Weights of a small mixture-of-experts language model, trained from scratch on English Wikipedia: 2 picks a token.
Below are experts of layer 7 (counted from 0) of a mixture-of-experts language model. Rows are named router (the router's row for the expert), down (a neuron's output weights, with its number) and show model dimensions 0-159. Each number is 500 + 50 x the weight over its row's rms, rounded and kept within 0 to 999. Numbers have three digits each.
Before each expert's rows: a language model's description of what the expert responds to. This comes from a sample of Wikipedia text that the model never trained on.

# expert 6
Description: Prepositions. Prepositions and sentence-opening In before dates and places, such as in, of, at, during, In 2018; also the prefix de-.
router:579551505472425542514410448444549460500421496449444470454646418491464482441462456475506538513501546465512482486533533444523435485497518474498421476575531411424496535576465543406396519534596458486504427502502459506564574474465580469413550559563518531514507557514449477567415496470445485427526485429613533472521486492531569509551524406557560580528495493500535540591458519530547486496486602467468507467487508467512551501484495518558526460463478541557407609538444448476388460526494405
down1:451548426508548493522430550528494527471513549532434401531608547487501529455548496484502498559451500426547470408484466501466475453528593492488519534416434479470467503510589493490478517473555497407522424594439450525526427487548491463536472427469495448493497613487551441466374439523591452497504585507518468513543645491471548533507490495390560486483487529427592524485510475541521437432512534542505401525511547504378500423509447475573547493470419406489456432536513458522556428446453447
down2:527444510489487416528427556430580509450562436511604558473509540525547484443483546488459459506427463440527505524461469537447512480560456626542374528455518520432599571499441456521650508482528555518469474467560486521521520568452534532520463479459474428444483526545503466453523570425508470506531531537518471570541558441467522468597536513476466488392462533523513401654568436478531556464559537591528495491540515458561454455474464400481398512435507519460518504460477525451541547457504570
down3:496515434514426456525456450514506471539412558449461529473473465555463630504449534503593513452519482521580526505538441490565541485528542538461497459587503512563480459536415479457434501467540522555459488504568496548543552587551436538542458418453438443399562483568465524589505588520541471468492507436515575512551579510526454537479592525511531460510483557529443563405455572485447501456435541469539526497413437447534490565477448533506534461434575446534458429504529463427507526534419681
down4:443527448454464533488562569417462518558535504538496447487502383549409559471453504454592534463524505523500487508448531501477455550528486475476576545502462439594462492472451512436528500486410513496551436462562516522499490585559470508430499598438462451443638511564546493569515518528440447513529544502508500437375515518407550442515523555511570456432504520528512405492353498575570497573513467418424473529469542486444548486435517447522479508460496561509485398448450590444469572483487575
down5:526568497494507449465476525509519537466539584475457476473493449543585542507503468462591493576500459453533553470566546514412554532535467483496545519542476502346577444447583419494546550509490594496523479523541498523492599446509504488486505445562541460533636539513506466552411471447526499440437529494491481418435428472441417510493488528370498524532571492589557574551494410500400481581506623510515515514494506464456518535451479589454558568431486536577501549549501530523467386535461477
down6:508516428482466559489463520547536572512454486419427486512444584535530554447556467608511456501510515488460609494484562503499446496488516440517487532530491553522589476444471544480527526471538482431590432473511559473472539550524451471521505456433484510443549481600457582556466520597561531533566590518516401428469457444533533547464574461497630460509550499527522448520426517588574606545628554557435550543499516556486485497468443496457466497461489403412571499473506474590549514475570590
down7:532482446612506376488520519466481504516573589488430487485459515455473478485484460571568464460478519494378480490511397519451556461511467424451487500583474493512516411466409525402414431552557489486532516488483512516431435485578481468546626507489506454504413457532528425537520508512354459531470499527446602579464548600459481492482452434439423483506492553550497468555544455465448502451460413451507440433458528514645506493457424512495506510512452405491490493479481481453516517495555555
down8:578494516439425522496548433471459425433436559499429481530514516514541514491501537526509337518425434522496481453584491505573546575536496474503497489552398528462506427530425575399472538562520451507434526482415472472501458496507587462560464503433538406471483483461456555550495462602474587464455508545467464496469526470442557553567434516485476498503534461426588574537542415538545538463622489416558402556462471450568517557529524474489563453552558482474493442464552471544447495438431484
down9:522490468556414523598430547542533578562474548558475576569458488464466456504501518456466527489480484523537444474446520529492499537463378570479582563440542433596400465510434525505514510519416563574462515459541488571626516518332443472514513490437535512476493512599521481521507523533507479457500496505567479476440499580562493472439510499517476495419473584507571545597489474443464479512411526467479482456458549512426473441493350551616520568501565547485503555530455484473548470493505561
down10:423579463555451436509544462468395458420550459512492531483523473517538525486464472457507517474538492390492490445484501502480571532428459513445554563626506647509513589468430490540529502463518526516459493462473555496575438635403542499476609522458503506531561521587513582491529495551390514520492530410483518477463509545358516481518474544479509447589495552513529569562520530572532527538411486493474449525459509488535557491573523479538433501533390529397500457596527487516514484424530506
down11:501538418440510382539523545489544506591414577520504548440494558477512405424534541527483484381482399540439531451501445436456479556555508597441503541471437512421459583488544481551465542469441473500435560496518413501580520404552506484573466450503542461505435495503570471381555495543498517596544524548545421425514514539527483564502527526433485455580489499422576417470541461488476539557545512603528481557582528411524421489519478510481481531548496470522501457408564475515520478550487463
down12:451479461401539504501456559480537474458550579525573505536464530478533499481444517533424525568457451535556498482599486575492485505497523448495493552608472561532482462457430544485498563443442460501548567605513503431504479486488568449577507501596497449399514528515513487534438539539549492560538583435425493475580528425437526517481544431459426441509511472509538604499406557535416413450508578477564482417539606457522507452556584510475486536445447568581516446529466503446396513497441409
down13:448556498506470479600532399466402594410542464520438561469554424413488513439631508531508432461543497488441521553460449501480600507591516431459512446488552527586486586515483538518543497469417545525523489496534574371456405488443475500475505542509518485427437444595543513435438445477400458547541514535530498496471492439427479490493427467564494495536543568524405434550503506554481439502505517518566517492520491452535561548470426586559521493493547387530482472493533501414456563506487518

# expert 10
Description: Table and list separators. Pipe cell separators, list-item dashes, colons and bullets in tables and infoboxes, such as taxonomy lists; also month names.
router:515545425493554558572416506509383509577515518466519630563515482471413510443479479427532476492532505537454593459489553519523444465502484517420559533498558495487512461562536480509563511494587508540530410515576487530420480527489458436457431459489451422500477480576508523514451538440471472489513469409529473603507470508513465538467442516540562485494539442513503383654455508519481493666529493462402483431417492481480567508494534475524520512398457531518416521554547417516387514547505506
down0:449475555463489515480495522453478454447556431511560485492522430489440455462517534441443507458518408411525515497510430467503588525594507479577545528450472451518491523521379487551480539510500527529600438501469494505477545543441467410708549480504414490399509510445532465572520581466554583471480545530534545570488531495528463514587482502518490537634441510497439445457557474518420518533367405495494439508529476486465561484529565529478518466567495513553539431511537482433478555553499415
down1:456519450533568594569542476547537421489597497483461359427531461533552603449514514460527494535477520501498489552524468480563431450490510452497465489528490517502492499592560498497598531560479430483480498529540682397491485446532566537442476524478420435494578612495457479564503526484491414529570500471396528535483415554512470544560497463579435494564492492461514529508608574552481554449491474537456423575508505513596484489464518406508535521456475528616506532554473505502450516475503533
down2:482451515424492429470485517617449525541543588399566559508579515567573505459507549530458425535406495423465485491541491500575582511468549466501457585560464427527456500477515437566526465443500481459449600486521533462494431488498509477421501463483526516468553580487465530510462554463479488526491410461407602524510448568470473534568490631429458393460526539490535513426404524458430479548509532434457408629441440436463517532497498492512580465501485479500493473530435540419504543537443474
down3:573492540537361486496477513534401512430416538480476437471517480471475544555495489520462568559504518465577539549535572408539519481502497506386433506521488509500557519491531426433436546416469510413512492460468530544468436526522467531525662500495540561529521498556400430556445472516495470501553526492427544451430489491421544466552507516529501494557404521578515635503548552629531484516524528496475467507538504621472417419470473414499493447418465451529485464416524556459452496520476532
down4:494492402484482580566503547482467398512458453470476477595527474523564399523549470533491446496499498546529517518535508507634545502614496500536537527465585517395536472521501545448519494369483494468435468554511473489365582580503488487489511552507505500548434495540453487513644430511404490484494517507538483489511438515550496412485530510492528497502530489649518508308518471500483470505417496506456522423463559472509524489527507546573473551483486460490463524500524557517522570472494637
down5:502431476531476447437545467404511561521479448500455461427508443435568486399474442512497542474473611505468462493464581599517476403486438508519461589488532504477549442475562466547469381455604438550479643567530385601466482469406484465518488546547592505569527475525501536515446522603447461484520479494541561497542493485586557565509569422478447503525472429533394457460523508462544461542519452532477506503487511514503531465510603472495486558495484406506554487549512573529498560449451503
down6:497493515426537447450416476504607389494523465551454584547423500537437523472511531567405485469456525497518554488481481454511468478464451485454468551518468477530540537487540548483588474341559457485479596445539492539541535522509547484377552530553497532461498477565486423492541512582551517569549448470531539458499574530456468360471516557378546457483555485432483583519494477499484473423493495471678526449474483549530536498524553457521478475462479454422501416510474476468508548388526516
down7:498406506499420432428486521475529438524475512499711481544485536498585547507483435483511491468510503497504511466551605498476498452439497513531431488501582622568483429503418479473565441531423491484449452526494508503443497546466437482481503447437446446506482478522567425455462494504388476453416389575576593508507588556522502447416494526483568456443461497431533481523511402515539494517517539492419612547461505491475566462568567527466494505484457569561437484511497474576455535550473491
down8:381511453522570427509467516456436584446470489495523509472494529452457457486495481410451464526547459507459513524557476472494555482443511574571549407492524438507537473478591488510479556523606484505491591523456394626463536517517451486560449491486538523416538507580541614607463507477495561440515505521498547386499590459528628555431455481489546462442541570511549449385521517503493517547536527536437464502447507531496537600543536557501533495491610529457508465508374485500500559511458443
down9:439490412521492636504538492534446524431516453491526436476463567546594464549485450548489469510429513514643529509502481508526537556502523495488523510505515502481496476428395536505685509531532538502506557512527497543529549497451551476454547480500431487560548459518451451496534601494447435503421463529377428446542464526509419458532477415553478561385524440524471471462539451518467595436506463462537491507486504564624511543542479495602591475547391465511502562467479421461467495511515536
down10:489556546570474526475508518493580519455528482501526528426448531464525385537406447599492516435532461463602468571482465525563462546534469465539547530461451475531522505513400493518361482456465486535429497574525489496533499500517425532524565439414521466552536529546476607568483538550383615487346536525574508450531470576556564547570481507460491535418471474519449487473485511509525482473562460492556537492552508543519489578569433464448482457489484454495442505545508629475474591436499425
down11:529572382501519473513472372488518518551519538479459455552493491502584430481543471508479541532459552414513559504586547552501466615579570489465467428556430480474429439518444456385563420550586484443577501561472428486511449533531523563568557569558565429427407484507488468479524487420528540464508490477459553527496511519501540482547457449512477475460486454416547503451512503527472568509613521497552506594472599544588463490462451558566477459475453499432526454407539535564522581472517522
down12:566561408551544549474535539568497521453497467422478471472436407514455646488488458535539489561524534501413544443523481511490443366401503435577470511458526447511468503534544384514463457468481440510437520469574430446437395541518463462510524458464458563501417492514510557549500558455493583549505530578448443503485542435570483457504532508413545469494558522506580547457458549490503553605440453522504534431577551485464464436516448639512487510542470527529500475575468463502563538555432512

# expert 1
Description: Auxiliaries and function words. Auxiliary and linking verbs plus infinitive to and articles after verbs, such as was, is, been, would be, to.
router:476573484513439494510382537513533526514502557506448565534572464501494531481448504448489512498399487539469426518495544564492538452500554457440457480596401437465480543522470558459463434450520609481491434481604470565441552481561496409455515568520490481543558478479482477522449447498417505502513475510592473479408446492548508541535537433517509562502415556534464457560411517515524475659500537504424524471484407521528557517573466442450479457426567387539489580492622434490433565506501529
down1:458479459509537472412445431560332464475518467549445448510541484493505492507487512540459414616482414502460524513489478539445504405565516561539467503629638424563546486541548431522471534482507461501419436550585549493520462468513464511567584465470500533539602490510545493518566493570481426563552563462579476480502506539402555527571513547536609464586567588502546456564434525463481445437501527495501474515479456514477496546500554500498469518573442511464556486567472446535510550563465471
down2:519476469543409514515484488522516466481532514535500451498474519590475543518540484464512534461511549495565576449471519485583513485452483528483484520528513561481416544514497390444486395422503422575425425591463465399541484417584451528470521538442561423493640505536592480608487527452510529474478508582492399534556503437485527503499414478501474551582499510515575515493463481583492515541364532514504552424528557494498525415432556523460528581578613422498477507480536559478454489561487577
down3:489462509388522473473523480495475493490486585449573564507427541606475506488580438451485463501506525707433543424568552438393503580478545645457493488464500460540366453549536504420504469497505473480491496458529477566488501521581510492506363472521514485478512512518522491497504480559459467539495417504481609488484500468438549526475476567501534507413468545473523506467494520460507493533564456482508536514492533429440538532429445473578515451553458395566545486529589540421516576485557469
down4:479499515425578440511520494427486494505500423450491464592577489447524494469404510492531458547431582482507538533492605562519472442516451483490499401460523567555434583418504467510492432398402467479469551599471472559452555529523541498480424416501586483473541500460538525457510527470529509578543540540543506489534555475462566582439597640581500460530565496467581541560516460458491534520422487439415530557490499504438508529563504544514515406560557555461562522406458439502486428536489467
down5:462475484492467465487511484533553449455540420468428569517474525544552591521429504509442597444615506427532533475387514535490457467520507500555466461533562485413499428488435554520482470542561482490592537466544520585577459493524469601463405507528572464474553434578557446501549481456423593527494534411510505546440484569483510500505485451437555596527539529433495414596538526479531533470489507473451390495543464409471557484564486413424530538574570476408485473535530497544553516469546577
down6:519445551450379551532490437447548494476524449505535510509574444431541560543435462542451481482519525563469566550463554484487510476557501485500528454514594484503393416509516445518486418492522506497524493469532456520570577558536548480501528558480457597487403471397411468484492530410408526546517475492525566598472541488438522544479468397470485452555541451541464415333556521559440528490445513420499566564415495510512553446539548432517444495518535597604538583499541499471483537514483515
down7:553527622481454437412575524504455529426544416549500469474497440539482546484496478571516556516510489426400476467484458406413453501489513551472536374516470485474449446524462549560447449491378430480478471491505566575539527497554549476529490493571449555416514537426492457520488544547526485575467475543488545457595496580530549518494466527587497587469456486521491456628528487483475553520450391566487495538646511473392482561521520457516534526581556468559501460438491488477561453477554522
down8:472468484581473492511549440455471496588493585490462533532517496508573527504578469531596565430531400481471455558558550462505510533560526467525434469556607445545546479465477495415479472525514438449574375466473535495386574539477469477498505489563481489531443536488437549538528538424483392496518482451567551519399519420466514513460469540522574571456509477502514555589505554545444603499415573422456511470510439534491435511451451463512464436460550495415463390446456509566531515397560482
down9:508488391519458433571474472537544548533485494570528487486525399566429557466591486539529579463491518480531440476472566545463414568520522454459507504541458443450529493467547568538496559564494478457556475524517585572510517473438470516503497536486533536525451516491422556496506509459453550538539467520537438543482576484495462566605440503444426612453503529406427463280494514427489464453488470506509548498524535560563581592421486430503470521426536467518541475522562403514555515555515429
down10:503399536459502431493493526544467536464481592453436465573556577416438436488473469550515492507466567536563558405464515523503511484414477495579408507479467491514514502516499503471454513476485509522479445446554574524505533547460468467491437509504537439564549479488572498560460434415438435544478509464652532507408555590493474495624438528453513491394565527470498446484514483433490565580487473494465473529411500547544487568431454517515438413497450421588546484473558395418537481550602523
down11:565447472434469463409495446567513477534478469572543510560485486615564460515546584557405582525457450510488505550387551556537459486561565449484612479530509444467477564525497515465602531554495556545486523507483532482455493494523481586491491546508483501419551520480473577490523555480527557530539582573453522483444536542499537560459450536404490587445400480510535534440554519529528481509468541577523409497490540486533436406435563437572532424562493597475505528452598419471547494576590497
down12:427485525514539520539474476556554476482545619466489454545434431557528587538385461524435505474600473488551475502547470486471447502456500517502492478504548523496431510475551522490505431464488538538466504437529399533460578527504461441446464581462618569526541465518593521529460492475520487576538416390577544505516561497485587431494533494528505434525468488518559565322481553500441564580437433447394523572470543455561552471464617522476490499497567457508497434561534492499484440463520542
down13:463508463459513427534372587542489520512534584572514440495554491554515548548444471613547482509430521523430532415483501394385443411374483514538596463506467531457514449519494482505527473562518520505599486461547445453407463483485428501438560544576403382526537441470520578543484580518505517512425512467564508392517469459538540562556478576483534473538410527568498486533520544569470532475437503523460428490484505501500488516505536489551502533451537528516582568465502460428488428498513581